Experts of a small language model.
Experts: 32 SiLU neurons an expert, 8 picks a token, a sigmoid router, a shared expert of 256 neurons.
Below are experts of layer 4 (counted from 0) of a mixture-of-experts language model. Rows are named router (the router's row for the expert), down (a neuron's output weights, with its number) and show model dimensions 0-159. Each number is 200 + 30 x the weight over its row's rms, rounded and kept within 0 to 999.
After each expert's rows: a language model's description of what the expert responds to. This comes from a sample of Wikipedia text that the model never trained on.

# expert 59
router,165,258,157,241,180,252,211,223,210,199,213,197,233,198,196,225,193,214,225,232,146,187,171,146,223,235,238,214,173,171,218,212,228,230,185,192,213,242,196,187,177,233,182,173,214,219,212,215,181,196,197,211,152,189,233,229,221,202,200,138,172,224,245,177,233,181,219,177,225,157,198,260,190,244,255,152,197,260,154,213,179,124,194,231,217,204,166,179,176,211,234,195,199,203,135,195,176,228,178,174,205,210,208,171,225,155,172,180,170,166,188,184,138,172,179,191,161,176,202,248,213,216,224,174,162,244,151,272,186,219,192,237,188,238,220,199,203,228,206,144,166,223,249,180,239,151,187,199,190,228,214,216,165,186,210,162,159,251,220,227
down0,258,247,200,225,193,187,292,184,151,254,213,211,118,237,206,219,194,202,181,192,216,150,154,252,176,198,209,161,242,192,199,226,152,245,217,219,189,250,212,179,183,183,186,242,193,162,187,200,229,203,161,189,172,153,170,194,182,200,165,188,170,236,192,177,175,207,172,205,190,190,161,170,173,180,217,202,249,163,189,187,231,229,211,227,235,174,229,183,212,175,159,210,250,195,161,212,169,199,211,205,188,265,190,251,242,214,149,177,194,231,221,253,199,175,217,182,227,216,192,196,222,177,205,193,171,217,189,197,218,214,195,179,252,164,180,193,154,260,217,158,235,177,204,208,164,184,130,173,194,247,171,241,211,206,215,228,185,212,177,276
down1,216,217,192,225,207,210,178,201,254,212,194,223,230,223,256,128,212,202,218,182,173,226,187,216,256,216,231,210,199,203,196,216,230,187,209,207,215,208,227,228,233,193,236,254,229,195,186,143,220,196,210,151,178,203,164,183,210,202,231,211,240,148,203,247,260,241,228,210,178,195,275,185,237,161,199,164,180,197,203,182,168,225,219,175,200,161,195,212,197,199,169,191,170,180,145,192,263,218,178,182,178,170,232,169,219,199,177,102,196,169,182,163,181,164,189,172,171,218,185,166,220,193,193,186,194,196,173,238,149,164,198,218,179,216,230,190,188,202,189,175,174,169,298,214,189,155,226,177,180,182,197,216,194,147,222,220,245,163,275,258
Description: Middle and ending pieces of words, often after c or C, such as Conc-re-te, Rec-re-ation, est-ate, eradic-ate, sn-ake.

# expert 22
router,241,208,175,185,193,223,190,190,216,242,202,191,204,175,241,223,213,208,219,181,187,188,214,238,189,187,230,166,196,132,227,207,138,212,152,181,164,149,243,211,226,149,225,136,151,223,200,188,224,161,209,225,188,171,208,236,185,259,202,193,159,215,214,249,242,213,198,191,187,260,121,192,204,178,185,243,240,224,239,170,229,165,178,203,243,202,187,145,159,194,253,224,181,174,275,176,154,174,172,218,218,193,217,182,164,202,220,245,124,168,143,215,177,201,229,179,215,191,197,187,194,212,235,223,156,186,196,238,168,179,216,190,186,202,176,211,197,208,212,192,208,181,230,170,221,217,208,118,219,206,201,156,225,255,237,185,197,212,234,219
down0,206,141,174,186,153,293,195,186,179,218,210,183,187,177,209,189,206,173,209,184,162,232,218,225,209,192,242,239,200,228,143,184,219,276,195,232,200,183,217,248,286,211,237,230,222,207,214,209,233,197,210,204,214,180,231,184,212,221,187,206,171,173,200,234,225,209,175,193,207,145,178,195,240,169,218,207,169,235,153,187,173,219,151,209,220,166,270,181,181,244,155,166,143,192,244,147,226,194,186,191,243,203,196,199,265,172,171,237,232,252,209,173,226,186,206,209,179,200,195,222,164,184,194,229,203,170,206,208,138,199,221,212,177,192,205,144,255,198,232,181,164,150,237,191,242,239,184,208,200,138,178,194,183,223,190,201,192,149,176,173
down1,203,201,193,210,138,179,209,209,162,216,189,218,207,252,262,171,164,245,204,190,216,238,231,215,197,210,195,203,187,189,173,172,204,218,144,205,185,221,210,172,113,190,190,196,225,185,221,208,234,207,175,176,210,221,207,175,161,196,189,174,240,175,191,151,225,169,234,193,226,212,203,199,210,216,216,234,153,138,235,222,235,197,159,146,276,188,200,264,210,205,210,213,191,211,158,207,207,153,188,196,180,144,197,200,169,183,247,137,264,194,252,146,188,155,257,172,217,177,258,236,197,196,207,165,259,192,201,174,186,158,219,193,196,221,230,236,204,210,147,198,225,276,216,222,184,200,217,192,171,193,189,206,160,171,207,155,233,223,243,215
Description: Full stops ending sentences, often after dates or quotes and before The, In or He, plus ). and ". endings.

# expert 44
router,229,258,184,194,239,224,196,207,259,224,140,176,212,212,178,222,172,216,207,175,174,200,228,218,215,196,219,162,214,216,171,203,165,206,149,171,207,209,173,188,200,180,179,107,220,235,170,165,171,238,228,231,178,194,230,211,204,184,190,174,213,181,288,179,190,226,190,158,203,227,194,208,213,220,194,217,242,195,165,183,185,203,221,212,217,198,106,162,162,164,178,193,227,193,158,161,229,238,185,162,209,154,209,187,171,174,235,235,220,205,173,215,218,213,176,177,174,192,197,199,146,154,221,195,155,172,184,265,205,179,229,191,211,239,210,189,275,225,196,147,204,185,240,257,246,207,195,174,249,199,231,192,223,184,212,236,160,225,199,273
down0,163,156,117,172,234,174,202,193,183,190,171,177,148,230,207,223,276,167,166,196,182,256,222,250,254,198,177,165,239,140,216,259,207,198,154,188,156,156,172,178,204,180,189,194,219,218,223,294,218,216,211,194,162,196,212,194,189,205,211,189,161,236,203,267,195,203,194,181,221,204,217,204,214,168,183,159,193,211,203,260,167,216,216,235,195,181,269,240,232,203,194,216,228,194,170,183,171,179,194,203,243,189,205,223,181,202,195,195,143,225,172,186,207,190,170,232,230,254,169,187,193,242,258,203,187,195,205,263,224,240,221,187,176,196,191,179,199,192,240,196,178,229,228,190,200,154,156,183,185,199,232,188,225,198,191,212,162,137,148,200
down1,124,153,224,191,172,202,178,196,193,170,226,216,187,221,155,205,198,159,214,176,168,173,201,140,269,248,223,240,218,155,216,180,186,167,200,200,186,232,189,220,238,181,233,167,203,173,190,215,151,234,230,199,192,174,270,215,206,222,174,161,234,118,251,170,203,197,239,168,133,183,200,210,187,179,242,244,193,185,149,195,190,193,262,182,177,248,204,199,213,213,232,204,209,208,221,266,238,206,213,174,240,245,181,196,231,260,208,209,219,187,162,173,206,225,214,196,186,151,235,238,160,208,186,194,189,131,166,193,200,215,190,227,213,166,191,253,211,274,214,220,230,199,202,185,172,207,157,217,217,199,198,179,190,169,149,194,216,216,215,200
Description: Adjective-forming pieces and hyphens, such as civ(ic), Emp(ir)ical, pol(ic)ies, plus words like National, International and European, and hyphens in dates.

# expert 14
router,202,238,210,190,235,204,186,212,167,167,212,183,231,219,253,156,149,201,207,225,211,214,176,204,200,236,213,167,235,171,190,212,191,231,203,204,163,222,190,222,208,206,171,190,222,223,197,226,200,198,244,186,189,181,190,212,258,276,265,160,194,160,175,188,267,161,205,214,195,145,231,166,163,200,248,228,248,250,202,226,168,173,245,132,173,186,182,186,198,144,236,215,171,174,220,147,183,180,205,182,171,198,142,238,206,238,240,217,144,190,243,180,203,199,208,218,177,160,154,249,237,194,239,192,214,207,171,233,237,205,188,249,210,235,177,224,240,201,184,197,153,188,183,189,263,171,155,187,167,219,159,168,211,203,226,185,180,207,190,268
down0,154,177,214,217,166,244,241,182,167,194,180,224,161,171,240,191,178,163,165,228,232,174,197,274,215,199,221,212,179,193,201,178,172,240,178,233,258,244,193,200,215,226,193,207,174,136,178,211,209,192,221,226,196,154,199,228,208,195,170,240,172,177,207,154,192,176,182,222,200,199,233,196,209,144,223,203,165,192,240,179,182,202,193,249,227,209,268,226,202,166,174,207,205,269,157,207,220,153,162,216,194,165,193,144,205,210,208,112,237,189,146,228,194,180,188,224,226,191,186,210,228,223,199,240,280,214,195,195,164,178,189,189,180,119,224,206,224,226,203,224,200,178,213,180,245,186,210,148,237,189,229,252,233,196,218,253,206,149,195,174
down1,262,170,150,227,216,225,237,195,188,180,223,198,151,216,139,205,227,259,245,235,149,213,223,207,163,216,176,208,230,188,187,219,193,197,192,239,184,155,181,239,236,190,183,236,199,185,194,236,177,219,161,238,191,230,198,225,148,169,168,199,151,227,172,213,220,234,175,164,199,216,157,180,189,170,139,197,221,205,173,198,209,201,182,190,194,224,194,210,221,216,175,208,270,174,159,155,180,283,168,196,246,177,185,262,165,211,184,184,150,195,194,195,224,223,157,182,239,201,192,178,183,213,211,219,248,197,198,246,189,192,228,211,162,213,196,217,242,152,208,252,201,233,210,205,261,159,194,215,221,253,173,207,252,218,183,148,154,166,184,149
Description: Middle syllables after an opening letter or prefix, such as d(ur)ation, d(oll)s, Sp, ydro, amp, often before endings like -s or -ing.

# expert 47
router,181,206,164,196,202,231,240,127,195,210,156,186,218,170,242,211,203,232,190,189,169,233,208,204,214,187,248,188,235,221,200,175,195,190,185,134,153,186,170,201,171,202,186,175,133,202,249,169,184,228,220,211,222,209,232,237,218,234,213,181,179,237,241,189,193,225,233,212,205,235,169,217,224,228,243,131,229,241,175,136,209,233,183,179,218,207,142,164,204,198,200,208,246,227,172,187,183,183,169,182,203,194,198,206,170,181,173,211,135,193,189,218,200,195,249,204,193,155,177,248,159,152,241,172,184,203,179,233,252,194,236,202,176,190,212,230,226,288,198,185,159,219,215,171,188,151,238,135,186,237,215,199,189,206,263,210,131,239,200,217
down0,217,221,203,173,243,238,218,174,203,188,200,203,269,262,214,226,171,157,223,235,236,166,195,198,210,190,210,243,189,210,200,240,200,247,213,218,222,259,219,232,215,210,185,152,203,178,230,181,168,176,179,177,212,228,175,206,185,180,185,257,157,160,206,197,183,125,259,216,144,232,211,195,131,204,159,239,259,186,183,183,255,205,168,193,201,192,209,214,191,197,245,164,170,242,178,182,182,195,214,157,213,178,212,238,138,160,184,228,208,208,173,196,197,244,190,230,156,225,217,216,218,148,188,201,195,220,201,152,225,148,195,203,202,213,223,135,237,194,228,181,156,256,242,242,208,204,165,144,239,198,160,186,185,198,170,183,207,173,162,231
down1,212,196,180,186,220,210,188,222,183,234,195,216,221,252,198,157,175,200,194,171,164,196,269,214,206,225,201,221,173,199,212,184,208,239,258,162,185,180,152,162,208,199,186,173,224,217,216,243,202,194,147,192,151,208,216,223,200,225,219,182,149,138,175,179,189,172,154,224,197,209,251,224,195,250,190,162,207,166,220,216,206,231,186,202,232,204,253,240,308,217,189,163,210,191,207,185,281,213,209,233,230,177,189,209,182,133,198,150,249,210,185,220,220,151,165,203,202,204,102,215,213,193,241,171,211,223,166,192,200,228,244,235,201,156,222,176,188,201,170,171,216,224,224,172,151,187,168,192,148,202,194,193,240,206,183,159,197,201,231,238
Description: Word pieces following prefixes like un, dis, in or a capital N, such as un-arm-ed, Un-ivers-idad, dis-ag-reement, born.

# expert 41
router,243,174,182,227,172,201,225,173,180,214,174,199,208,211,171,235,179,203,223,213,161,175,186,222,226,214,225,188,211,157,174,202,161,223,144,192,194,244,232,207,199,242,209,167,168,159,262,231,194,197,227,230,186,216,180,243,182,216,238,197,164,187,216,222,194,225,278,158,214,167,109,235,174,203,199,196,197,223,213,206,171,181,188,145,245,194,194,189,216,139,188,245,255,218,221,239,219,113,206,215,116,172,215,228,182,227,210,222,208,159,186,184,163,181,207,229,193,197,158,196,207,210,215,200,197,180,185,266,217,196,267,265,170,216,157,189,222,221,171,168,148,236,203,190,227,228,230,203,236,180,205,180,185,179,188,238,192,249,217,226
down0,201,227,215,219,161,172,182,224,236,211,253,205,225,225,157,204,178,247,222,209,177,211,198,224,216,217,201,157,157,179,207,192,247,213,235,186,195,196,214,252,177,213,203,196,227,178,178,242,158,198,137,139,176,187,159,169,214,138,186,173,252,193,204,207,110,219,241,229,237,219,180,147,211,188,211,213,183,201,208,208,188,183,184,274,214,223,199,189,223,211,272,179,214,177,194,174,207,135,167,213,227,237,206,160,154,204,160,188,220,195,212,169,185,150,241,189,238,181,190,163,170,207,242,247,204,171,170,153,232,190,217,183,229,236,222,216,203,265,188,149,191,206,229,236,210,144,244,179,223,156,170,191,213,219,188,232,222,171,239,225
down1,168,216,268,213,199,208,188,217,203,234,234,193,223,186,208,169,242,248,213,167,196,160,233,235,164,243,181,196,212,201,176,195,172,184,157,198,167,216,205,197,242,210,170,153,183,223,218,180,186,206,171,205,240,219,201,198,182,193,206,173,224,229,193,198,247,180,199,240,188,216,226,192,272,222,201,210,188,211,226,186,183,199,213,237,210,180,202,181,155,217,200,215,243,199,229,145,176,179,221,262,149,201,239,206,160,183,187,261,174,194,288,159,180,240,182,150,110,210,198,214,198,226,228,159,181,177,195,212,229,148,187,196,214,231,175,215,156,238,127,196,230,191,148,185,177,139,239,266,228,199,178,207,208,179,138,193,172,208,165,234
Description: Closing parentheses, commas, pipes and and between items in tables and name lists, such as (R), (Lib), Thun) in sports and election tables.

# expert 20
router,200,182,236,148,250,166,197,172,210,186,203,195,211,203,229,213,186,234,193,270,158,216,229,121,187,229,247,174,213,168,228,170,134,242,222,200,211,170,193,176,151,180,205,206,204,156,161,157,212,171,238,204,222,166,250,227,184,188,143,201,188,213,210,199,199,202,217,152,189,240,169,212,195,162,230,224,201,196,221,209,228,178,219,171,218,288,226,175,132,173,186,195,223,187,202,215,185,207,189,201,226,184,190,189,250,155,191,237,216,253,175,197,171,219,219,191,170,194,174,187,231,209,223,214,210,248,94,213,212,227,175,189,195,178,178,189,201,189,202,195,196,259,231,180,193,194,192,149,240,194,221,210,209,209,281,213,207,181,166,269
down0,152,134,226,198,197,221,204,249,191,149,217,219,177,170,171,185,219,199,238,181,221,141,210,150,157,181,183,206,181,185,178,198,195,226,226,157,204,225,194,122,252,222,203,215,200,223,184,157,200,184,193,227,141,189,205,245,215,261,231,215,223,210,197,241,226,182,228,222,284,135,238,238,197,216,244,220,190,207,198,145,183,199,208,266,190,211,198,214,188,239,198,130,249,206,193,261,221,186,208,211,209,226,155,211,208,188,211,226,231,227,176,215,201,236,236,120,161,142,175,198,223,202,251,199,227,187,198,223,212,191,174,220,193,183,199,168,237,203,228,147,216,232,196,192,169,197,183,209,173,161,206,170,208,213,198,207,144,166,177,178
down1,192,185,223,219,195,181,178,201,228,215,195,200,222,170,179,239,184,160,196,214,233,186,206,193,223,174,202,218,147,217,189,211,252,180,224,189,176,211,243,268,204,170,197,232,210,199,179,136,199,199,210,199,187,210,218,250,144,185,262,153,178,132,262,220,198,130,184,270,279,202,220,167,184,225,212,155,186,225,176,244,121,239,217,216,187,206,197,174,220,211,214,186,220,164,225,173,219,215,219,235,213,188,252,202,211,219,236,173,252,250,185,145,188,139,214,205,166,182,174,228,164,168,198,230,182,180,228,215,225,142,208,188,159,203,231,232,221,181,174,212,220,162,202,206,161,176,213,173,219,168,193,202,211,188,234,252,149,163,211,213
Description: Plural -s endings, above all decade plurals like 1920s, plus commas, en dashes in year ranges, and words like there or area.